Experts of a small language model: 4 picks a token.
Below are experts of layer 6 (counted from 0) of a mixture-of-experts language model. Rows are named gate (a neuron's input weights, with its number), up (a neuron's input weights, with its number) and show model dimensions 0-255. Each number is 500 + 50 x the weight over its row's rms, rounded and kept within 0 to 999. Numbers have three digits each.
Before each expert's rows: "gets" lists some tokens that make up at least twice as much of what it gets as of all text; "comes after" lists some tokens at least twice as common just before its tokens as in all text. This comes from a sample of Wikipedia text that the model never trained on. Tokens count by the router's weight.

# expert 63
gets: " ", ")", "%", "),", " f", " player"
comes after: " |", "19", "|", "20", "–", ")"
gate0:505479552520504476463495425522505487439547554384500459505501521527505499544503486502503524513632500530524560500525560470426571508474554565523518489516522509500525571481441506530506497478502477461495529515505462502526479472604523474499471619543500510549489492462499417541509493504483500485544522643442495493399483470491535500495579492467445504535461513609558503428499433520565488503658504506500497516528484493503510495499531529496641461501505501570366463554514469421497526499500556522442476519450517496582473448506518505488524474511482481491484614507558552367457475498501504456506504504374435567487548503525522392577558508461503541489500522619413475536515476484485517310608524503384474505360439525542437518493493435449435697560558473547470423552510535501623495476553477
up0:506538536499455513540489553487469498502458511518501465505506457500488499491571509498528494508375517499471418469549513661499420447500521528447498549470495493551469483449514442454497646531479498511500492501515642551515612451462503509498555475491498468498425529518519503414466511476499565538452478481517380500534472557502477530549405499515495483531590458523505551501462484453427508594443514521482475421491476509567504549499594426504419597491486426489404481504461500583569504530498493478588494410530500497473552447407474546525333517502412557483542496502517474524533500469618481555454457501501545504494446499480528565497503634533533478497500520410484568352501500550569438656308500504559553492546533502486501488517497545503484416454454501512498534409534479527468523575424601

# expert 57
gets: " a", " A", "S", "18", "A", "19"
comes after: " ", "==", " (", "19", "aged", "==="
gate0:490484481449641500499489499487521518520491483523498462495540504515510475497584396500494488555341486574517502415489480402568496456411485433432507457495437461522506485445546520512607536486639496576501482492500527556526432454497525558471513400621506387485514493503502517411514467588555528511502500513478559563511504520524453413462545635478565500500491547493497528579575513624452388487502516499526389502477457486517488501549437443519532500482497497459526513503503512504491501519515499512382489476545499554500527503471453368502493486511430324477594579491658553472549475491459484508582484526408532539471533526556521500564511501466492499437546498498488513640541496529504539451585516500502521557469482444457429485501452496516614492486590535496470491578461556470454499378517492
up0:477500508652443496483503492503536506428753452486513507473397497523545488482413493526519571490509481444485509507459561492546493501554517533551450526500570501497589545502471495511491516439388513507475493500578445481483514462502513530504499432550521528484501479616401488539434516505530501501455498459498386448559423541503490484496482513518477520406476501500495506454496513503501518489500511493519511476504485526584508490442517484519497506510577490412494500490494561434474494519441535477622518616532440503519520508518480529606499459387452559496334432501344461503507570472515608490564525500537517468493576475427540535479497500494469505472358386441490380473502411377496499499406593545482392559537461496549503532508520557487462465442435507491459437486464461536498571517459551

# expert 49
gets: " |", ";", " /", "|", "″N", "°N"
comes after: "0", "1", "3", "2", "4", "6"
gate0:533511518493480557504503513507454510509492434499474525469508458552508396504539503500498509395386519484496463519391494590395526490481485464435436459486499549532507447557540454490386442493564507460500498452549500480460500457425479479531663443505506439470496472574402471489510535493470509501501507505495332499535493535433507602494503648490548518550495467536494549471473507478488516539444575495500437524500518466490541530467500449521510616410518572409652515526482506557479505472496302502500518473652513583461503501513544467561493559491524500452513499527500479358507507559496496453526625478354480492506426538482533592479520503525499489506498480364493457510516445501448442514443498525486478571534498517508537561549494486507411506509458441570489513514390474499489505414472422
up0:499468482470567499477459472440481500562497552483466524483492481592535516496457451505535507486489522490512507559499430490471507524450492491498475504416497409495447515512530501505326439517500500596455417521460492576542487471497530489524501505393494513483476448485489515425432401501447511475540461507497563519528472421503495454611490499498425549501472491470469540420564527514498509298462457454482493569543445501593473446502501444523484484494494572555500538410502612530522455589482548497372468548612502425545601533495496446492501459564510665492560541546580496496611500581454504486481416493502544503499506496593505344571563493546517468476582557517469534558398549448505547452533501505623560542502519565548486508442487454499499540481576547498472500526446592392446499417472502

# expert 118
gets: ".", "-", " |", "|", ").", " -"
comes after: "\n", " |\n", ")\n", ".\n", "s", "==\n"
gate0:464527514378549498587493500442406544451628507553415372486492554492511481404550485498528502465502460500422444297463553504402411503528478541520493578631615551437512474500395447508521496491563427460487502486627545512539499498517501504414477479526489499500488517514429468485510543501534479479489515489512506512389483497528496574565514457526404539406530606474458676493417498546543486453481587583534494495514443482539500475499527500504513481498589482488560568434491472487467469571474474492484488466565534546425524435485491511571520509467499501526472501509508488595481483436510480484467529383518529487483512490540460505491520498525505501491525424382503542462567437506474539476495643420497454519514504505498463450449483537407508482487524445585414492544480584515436531406451515
up0:399453411489541492506503507545466499478503502583483385500470502492479476499574473501540573421536352473500374446428518518317406420436510466503495499499594510506505527535495472480397496423472501428560391568541511505541625475494524493533504523509577437505433523503497509469484477500509497511524485484507449499521470503504434512548491503588488512501500553504486611485502490489493506415423526480479367506547472472499464509502443478500510498492550516493474485522538476547539524478494521485503554475566511524445548497349493412533530482444534500577556503500527468661506495499501450493503501384490488542501502501511510483495525503578496508565672501433519500432578495475551585461499542307534559519523500500543470397509498521504519473495474436577409553575476501585395500441446501

# expert 81
gets: " ", " inter", "%", ")", " T", " Inter"
comes after: " |", ":", "19", " ·", "00", "International"
gate0:508528477480525529560416427487508498436509531533501493490392511482508496470525472550499501504508445361492458425466563495463405499517567488565433616509502575504484529424471490608577499440496505492461345581472581512523494530474526505591449492503546504511505493496566456493530434540507477461527545504477498477506455501502498417512591500564502513486545501575621454510505493506508525496503549505481473433606515510495527413534500437498579547485493478550464603454507423424504499493486473464503499455541489627514551511420511448507500522646449528454583599472552474519519516500498488548522527502474713560368524596546493459522504483424531450515498529432644555505467496503553576496520496496462502369449483442517500555428452557457451471537476466458510545547572546516457579506564580
up0:462515503499501609501501497516464509477500525502499637510542503495484507552475511503502510534446489419474582501404498414470400583501425420472443498454463525571515500504518381591460377478449461506500538500359498580482457491439511575482548533481621555673527501509491471481559484469507469401451542542646430570500499535470497501582524470345493581498484528506580483524464431489463500477539524638538499526510506497405517470491521478460497500553501499407460432500501530445515520499416538451539520512450572377511451487512498557498516535497496527459498430453480502494506526492420446576496441495515533638490460547488562509518543539513498501559499509458522496503501510498414445532613494447502501493537454482516510474536531503469462418532498453528551538483705463537508499513585498

# expert 93
gets: ",", " ", "\",", " Ag", " not", " such"
comes after: " |", ";", " /", " chronology", "6", " –"
gate0:467487435502500517477495516537457490505495506490555387534499480475539504549500472521528492503563518489492501513500464594431499502497509560495570483534498492506489512483502525501489495485448519408565470394496504529515523491404461454627462449444390501553493515408448485545492627467548545523442493453520499582650459533558382505504504548501627533499519496663504512513381511457500471507544530513435632478514650451494594491501513465515508594500471428505463397499604502508486503530495484502497506538500498490508433359535503519500496500494496493477567515490463403480513502461530422498586493521485490573503402500519535524508488508269490510573440491542505485494516470614513497365520550491501401546638483465513510420392535503518515468470495467483528481512545483508496500503535508
up0:426501493441504500499498542500488494474500477457530397513587501498570519528520482522557482489693494499510580392504486509444554499451489559506550502368438452440434568468599436499492536412498577435617486452536503550478493614516425447589471499651510405520509523443506496506479542495494502513406366493511507480661499490506536505509406544500490481386618513526565505500445500449471428564414505522472625484490512500533569497515470515575504485499492451495534499438510552518433525524501486510513522526452499495490497316512488530500496506482530451496538499445502493424500513561469440503571501479471499515501517499507546561498498452480497500538425567578500425354516516495501488452565520461476472508553499494516498490480560633575401500520484500484589494522502427468509508491440424

# expert 18
gets: " ", "-", " co", " E", " e", " non"
comes after: "|", " |", " the", " in", " a", " and"
gate0:487538493506556497491508503519483500506403501482513494378492549578513496412520482499481567612484495582559500481535489501565476502409502503582457470556495488408553526478532549629489433460481570500448500688472462653485493471449508496435494480456503450509491498492510609538456486481493552494536593483500499525501521468483451480627464511484507535436458605502496502523508525543503474450544470513495492500472491458413502435525511472524461491497670465497479500372500439513501491402496517449505374475505465403510497497598528501515529575501501534500576496458538595517484526396588622612512485582534511522530534534540492509658489500536499517493441455522530469497481470499513341440487544475536466513369497524472504509483565534502591518529477473501397568434483454476476496523487522
up0:575500504500500500501488497466532517500524493627500609525463523517427445487503543508605390501573554553451501486512512476449508508481501497522518451500496371502605434566500408473605501496501510570479489499392523523546507423550491505488501524461500537469493532512506530453502472505521467498404510500408468541448512506494458471506548470508502393496502492502415531508501493571511508591552424584500328496513481500501508523538540472588556499474398510435501517493468414480503511498440490566416506489500538505482530506532465512522500495500393514486582496493510504498502464594466500463498498560471514523529497580704576495527527526477480524474490510507497549501397507412536621533689518464482525477517623457485514491317481503517520501552522529502364492445527515500503647584499490

# expert 51
gets: " one", " all", " two", " other", " some", " three"
comes after: " ", ".", " of", " and", " number", " with"
gate0:503458447500500512479544486480478491491553472480540561563497497502428409502524504497510527490497445435490488518611479541545462489519545500512439482478448532479416527487624502489579505477487548504492607508555525490503490431503497529488509495488497485516515374447568495473699484497661509484464563483431498496553495583528452575495499513452529487645458489498522498467403543503498589443467444501449521500497431475482525500502472483461569484558404479506500489510516532526556495513570488459561522413519512442315503509560446661492461425495462538491480512467438481408465473505470500530582498602549502502658493499536559649413497524547532494499502499488424572471415506537459531518498558493452501495497482475502379440441496517501448487452428529497477474531428423591380500490499454
up0:548475589559454500498490479562470501496358501478502499366414515509507490480490412502455525619562497498611597588528519487565430572561579494492511500479486505643569498485510503584493599467466509500498554470502514458505505511515582514404512563416574508491421500495475489489569501479550582533480484449390547485485469497483589508469400515502604570592558572519468524502481500476482545560492510530474578472504491471480460479624511574467498531570533567589463507494500487627454483531415565465568438427456463630507528518613453473541586512474551568567504577489496540491469528466520498435497473502511551489503558507493501528502386483474477512512554542589423472563538474496502414498389498500659465527542524466514509492498512492564502456478491537507505461468457505584500501497579497

# expert 27
gets: " ", ",", " of", " |\n", " DF", " −"
comes after: " |", ";", " Minister", " Secretary", " Ministry", " −"
gate0:497528506495502602559497533484502501643495497532501453423487549421539515463584537500504531455476497501518504524544435512456484515500495535501506440496524500453490504503545496468503658389499512452510456507579493502500514430496548490489415504499632433461499510529519497496424416484504469476533536417499522427476595459501508506489556505625508439501537592344414481499551471496538482467519509425519574565494534585500476615457422583536492500563562498561531505506513473492508644477486482455524492555477533397424443543488440535426538500581539549578538467510489511497502523435516520512522561480483495561593497505565437496464440496501500503494404404556494621394574511590447477408578484426585417553480449500444466577454506443482478621519500519503428582379505503499497527493491509
up0:455508501487501655629465473501514500513447460511509485399506509462518520513505506500524429458468464575504491464513520473469451485494541544527526506464517491516552478450516480497510573426573536485517392517498595591623504493544539522518443468497500480505521465507518512421494508502499489525453520442455492427488489507539495527505505575504404487455498585493502499588543492563561449496616507501490559505537521506522498567442522627494478525500513501564532466498692489459505600463541481430482495521505553411500477503494495516435537492632587505542511429575525452539567552400595489505619534499424507491497460611563429508464441469497489499494495419570471566421557468580481406497610628516527482552502469461500487627460473532404530613457492521424547524500562486453583508505596450

# expert 29
gets: " ", " (", " \"", "===", " $", "===="
comes after: "|", " |", ",", " in", " the", ";"
gate0:507499411496501505535427517505579459498491445497500523424452456506469517450513476523502532516483354317392548449390560510550502494489553490438516500493514527434517497511522470664475522511426478607501509530414504544557515521464516479489440404475476500486517437607500502440533453397523507496496491497500510479490506529497490446517518501480489565467549534480340497493499509559522491470481502490505472522512480519581581499461505506379500501444505539463495495534512490502456488499504597434452530502560489537468496453467520491473512432566501546503489458529382504453617518511501630498519499332498499618493499417691603470451529497544414533566578465430487475499471561541556514480527496442496501436500593502528512604545477461455571417505494443474413490522501579484507505518455535
up0:356479537514471438496494454487538460482535498625495497544498604411488598393502366500506528491501509518551478491502481575496497533496562613422496579520505505560486567606479496356516515579584501495412518502517500500501515560591491555432473531514399525531496562452517501453477394497494449483593467499507483463483535519525429465578529435466527507467537496444499549546416514481541482452523537503500535469500504539594417491470502526484569504498406503634564528516498551514510478499551501527552486479484505498502578444463408512479498483516527381529412541511519440501505482617462506546494491434610494421614503498498520501513493487381500414456503520474558490517504508490359496536520498503469462454422474520499452403520440429502498497364500507468537500516358513562519507426452434

# expert 95
gets: " |", "|", " |\n", ";", "\n", ")"
comes after: " |\n", "–", "|", "1", ";", "2"
gate0:543521446442578591545504473513493505494474477440499363556544502497482520510506445524506543505470550416539481520440487504453522504606405507491488516668476493541532500492501456524487536492500450541568504500475481424537527510547534436453459510481555494472571575557328452506513479517511429566491454485486565538626500521502381586539512477532497474425434499433528557501444424415484524404476510524518500520452493408487347589585352497480459499503500574537468626492517560589524567501519475500495500500466496492510485453466515525498503509497506503496520482482523491507455510531457538480456567533319504478562496463586497514475688491499480545490501528416563486457568500426509456460564547475495495436466503491516563472463465518473498480376527576453488492540550594515539500465575521
up0:377495516496439408452518499510521500504572532539498484529555594523506466574518558502497442521460536412493366497520444522472454499510485498460420525469499499448494488578497421480534476502495576551449501556419478576489460473479492500501481527495511530509557489497501481513467505507385487477460448603535499497520619548448638499502555501564590495554535495433640590605500659496488503487502511512485501490513470510409579477500486551466521505472454420474476429397516472539494499518499525576602379510372522504545508501320597532479496459411447511438499480500499503484478468469413575503545479524563501504477511498554482507506549427493506540497497637442496596479490505541644488609494527503520479560561501539542464450491436451518554503517537602522542501499566413507500519498496509

# expert 67
gets: " and", " as", ",", " or", " but", " &"
comes after: ",", " known", "s", " and", " such", " well"
gate0:535462516507497513497499467550496519510505582504464516472494499480605378542462502500527524514491546470564580574406519502518500499488501512566501476500431562553479491454475508501444525449449496499572477607486413531449449453435580570520478499565522490638394586490432560502543541496487508531572472515396462549547498464484516628476413544433443484423466498571503503530487542496511648510573539495458499557612520397397432478503401512527506444516491500383544484462504505491481449499510550439641504515481439351547490513444488558501465499447496492502558538527476472505502489497536414503525512525502458502469404587466502584569506438442500500502516490480492564425556495497533505498548489458534585532476480378452575498517654552500514522445577515519562580445517514542498505421476615
up0:520499416441521469510548522502448507491459587454568659489532549497547576504485494507459523373504476511494516512523501520529479473502487521535504517591493509462504393448507593501497500479493480446657460503433428533515611488499596502571553467457406500549498456504532476503471627535438552466486498549446492405501410514500491609470500556449500468519503596594496502494472498507516473515505621594526519517499519382415544475508510491441531472484607449612601508496477499482492535580561488456624488500415517486510501498486484571490523501534489499507435494495462498473506497450624498542500432480506500506478489493493428608469406465500499584513606597409385522492424434525544504497496521516487510474468446429496502483510502516512485464499499447465500500424500488608497486499697469

# expert 32
gets: " the", "\"", ")", " The", " its", "'s"
comes after: " as", " of", ".", "00", "0", "5"
gate0:475483498427499495508532524483354518488506502516452556479545527625522492524427504540523468483442577477462466574545482462499425539487507585424464371523469515564480502504492567505520451567513440461523499461505488467526573500482559510494527645554450550466543441559447478511587443566499512496461557388562411450497501519520490477506594518456548498585515496519604603560476499527516502463514400440530485423485494518399512490493465506535416516552349462521538543510556494498473490503454432507482581512555500560542563463477601502503502464567500526426464503518496534493474495536374460448573513492521584509473547617467471499502390510416408485501587493607486502503413560485517460539648497525440499523474574486440504498383493501527414476558497467425501597508539489499449470508521590
up0:440488517653497491481467506500496506492461432473500507382492576427503556438521506478455633561514427500496630464351468589441562470448501478499518472458497507529565513532488430508456499493494607506593530522491467617477473443526519605501499495512500499523516500489507509558401524370507482547499411510423573510418613508511526551501498501539474450445460503499479439436527587458430503499474602530636497614515500456497552523557556529484502508435502564450453496494464511558563500500464542437500503378482399481537500488492422582500535458461470571507517525511502519500426448463549497534488497504494424498491495458500457559506604409607549450456478499479467507556532384510417580482500529454525443424570456501544499492580497510474501494513484489560492401488477436504546510387539430

# expert 103
gets: "20", "1", "2", "0", "5", "3"
comes after: " ", ".", " $", "10", " (", "12"
gate0:519502491500587492504375565509529479498489396455409411532502287605488558499480526500501481497534505493511492505569626502523502429507474449523486444490499574469470476404597523495500584492533517442500513523490502490466545547465512532433439410560506487361558483501510498494471498491483538511499567614600481503510467479522623457416428517542501442511521478570450504365541501517565425445538449482447517513570504479478518550524502495484532503440526499501507486543527487472496504393502499609466488436496504495600500438500499457444506555439546425472478484514534484502499552442550483590570506600488418505505430441481439506531387401548478387518432507480499466515471560618504510494485514499489613500574472501514522519501464510486652491471499447496491492457520492498562480473376571
up0:481501475495490501515575498501441501500508501483497508508503406587503571492497545501616573484526657466465457438505452658501437491427503429580571519498514538492497435484504405475501594508483500344532502355510499482519499514510463538515394504517535495448515480422560476506504495499594524639535484534448452522486552496509481501427501517549498504499485456507489491500468497518601495493470459473444502593566478506481523549463514500552558481503502483505482362515520495496510422484456500601558443470639499500500497547500419454538501467448437502473501646492440601521459614516499503498503530550499479396499597582540525522490393496502483477485499523425423633500469462453498561509462584519496496530500494498531414483546485407491504499499509426500485417433508499645540498486533392

# expert 78
gets: "==", ",", " |", "=", "|", "==="
comes after: ".\n\n", "\n\n", " is", " |\n", "\n", " was"
gate0:538501488457503633559508503523508551510561544583507499507520508430503530523501459516499504543431497505542557459614567508498504489509595503497463560495465595410462390565486546500534459510498493556518489500479562495508512523519479498517508517583499498499558475611479477500520495490445487325494489526502537490539500544556534595354396540492465604503473494500504511551487429502492401433499503494464500530621471514529439495495514497468520501626631497369534500541507448416538438504485495293512443529497493508519565421441511436505504500497510413562470446483493477522563482494541500571578457573501448419445470489540469538485508501462457431484569498509472502497502501670450414447525507524545552497502486479441540500437639445469534541417509500520465504609549509485514429500433499
up0:498496575500506511436517532495531460503528428495446488468535454513488500553500537499460455404457521491485473506490502494599604541527491527529499500507500426634535608506534499461495498436449460496508514470544546495596508428513379544513597537476503510386403508472461562489539665500486485506548474494483498485505476504572459499544527529524538483512503516559498499452500502610519495626479501505470488513484545517503654485516447570459501523483488498455476456536498575525514517399524556580414466493450508355531432626500459570446480492353497597543500499512552534476452372487459506469512550461495488541505628486444500464428473570498540573596413580577500483502501540473515499561494614515442473490470534513530416505706491445534501492575501467500530492430499494492500499499503507

# expert 89
gets: " ", "–", " on", " (", "On", " On"
comes after: " in", ",", "In", " on", " In", " May"
gate0:520596470465510593532500479419617494496488502462467521515513535472426504506457555505413503489481512495480589425512600498412491472515485469495389483512453532490448498496501502531445397500478502586476499500498491503503467547504576405493516502510502483406497496569461522500500503503528454501462503480464513611489558593564498498542507407459412541436426501492501523483588466485519520450569491504514493543512434493508500501503531520509476433503556499340529512617517525479506646485501494451432503497334505544489415500624482500494509518476431502402587558411513461499504531517458507525528398503456503504506555505491551554505523500517409500591558481542359501495491486505498518499636484501482586381544519502498488745511557491521465428534494501504502514469550484501500456583453431
up0:500566452471502542457463500499440492535555623430500445498500397543521371501479487500411501504500434483466419498521604484445580494478399602492511458500530444508499423427438542496502486533585457494533501483499385501513620469502508501558457485444497365493454484501482488565526519501499521467497481447521574511538478531431510499407563516495492557514500499499462510473524510487537509491412479551488526474510497501516508491386460503475488333428499589501487551579638515611489488512463503514435500414458505524520484456518485499578455528496433506509473406549500486513560516463576536485474486471481497497515589492542509574495547529453503475582514466499471500474670478542499352432487458420515455500519605480417641539515585487506498403507488498504463461504528365494437399503471560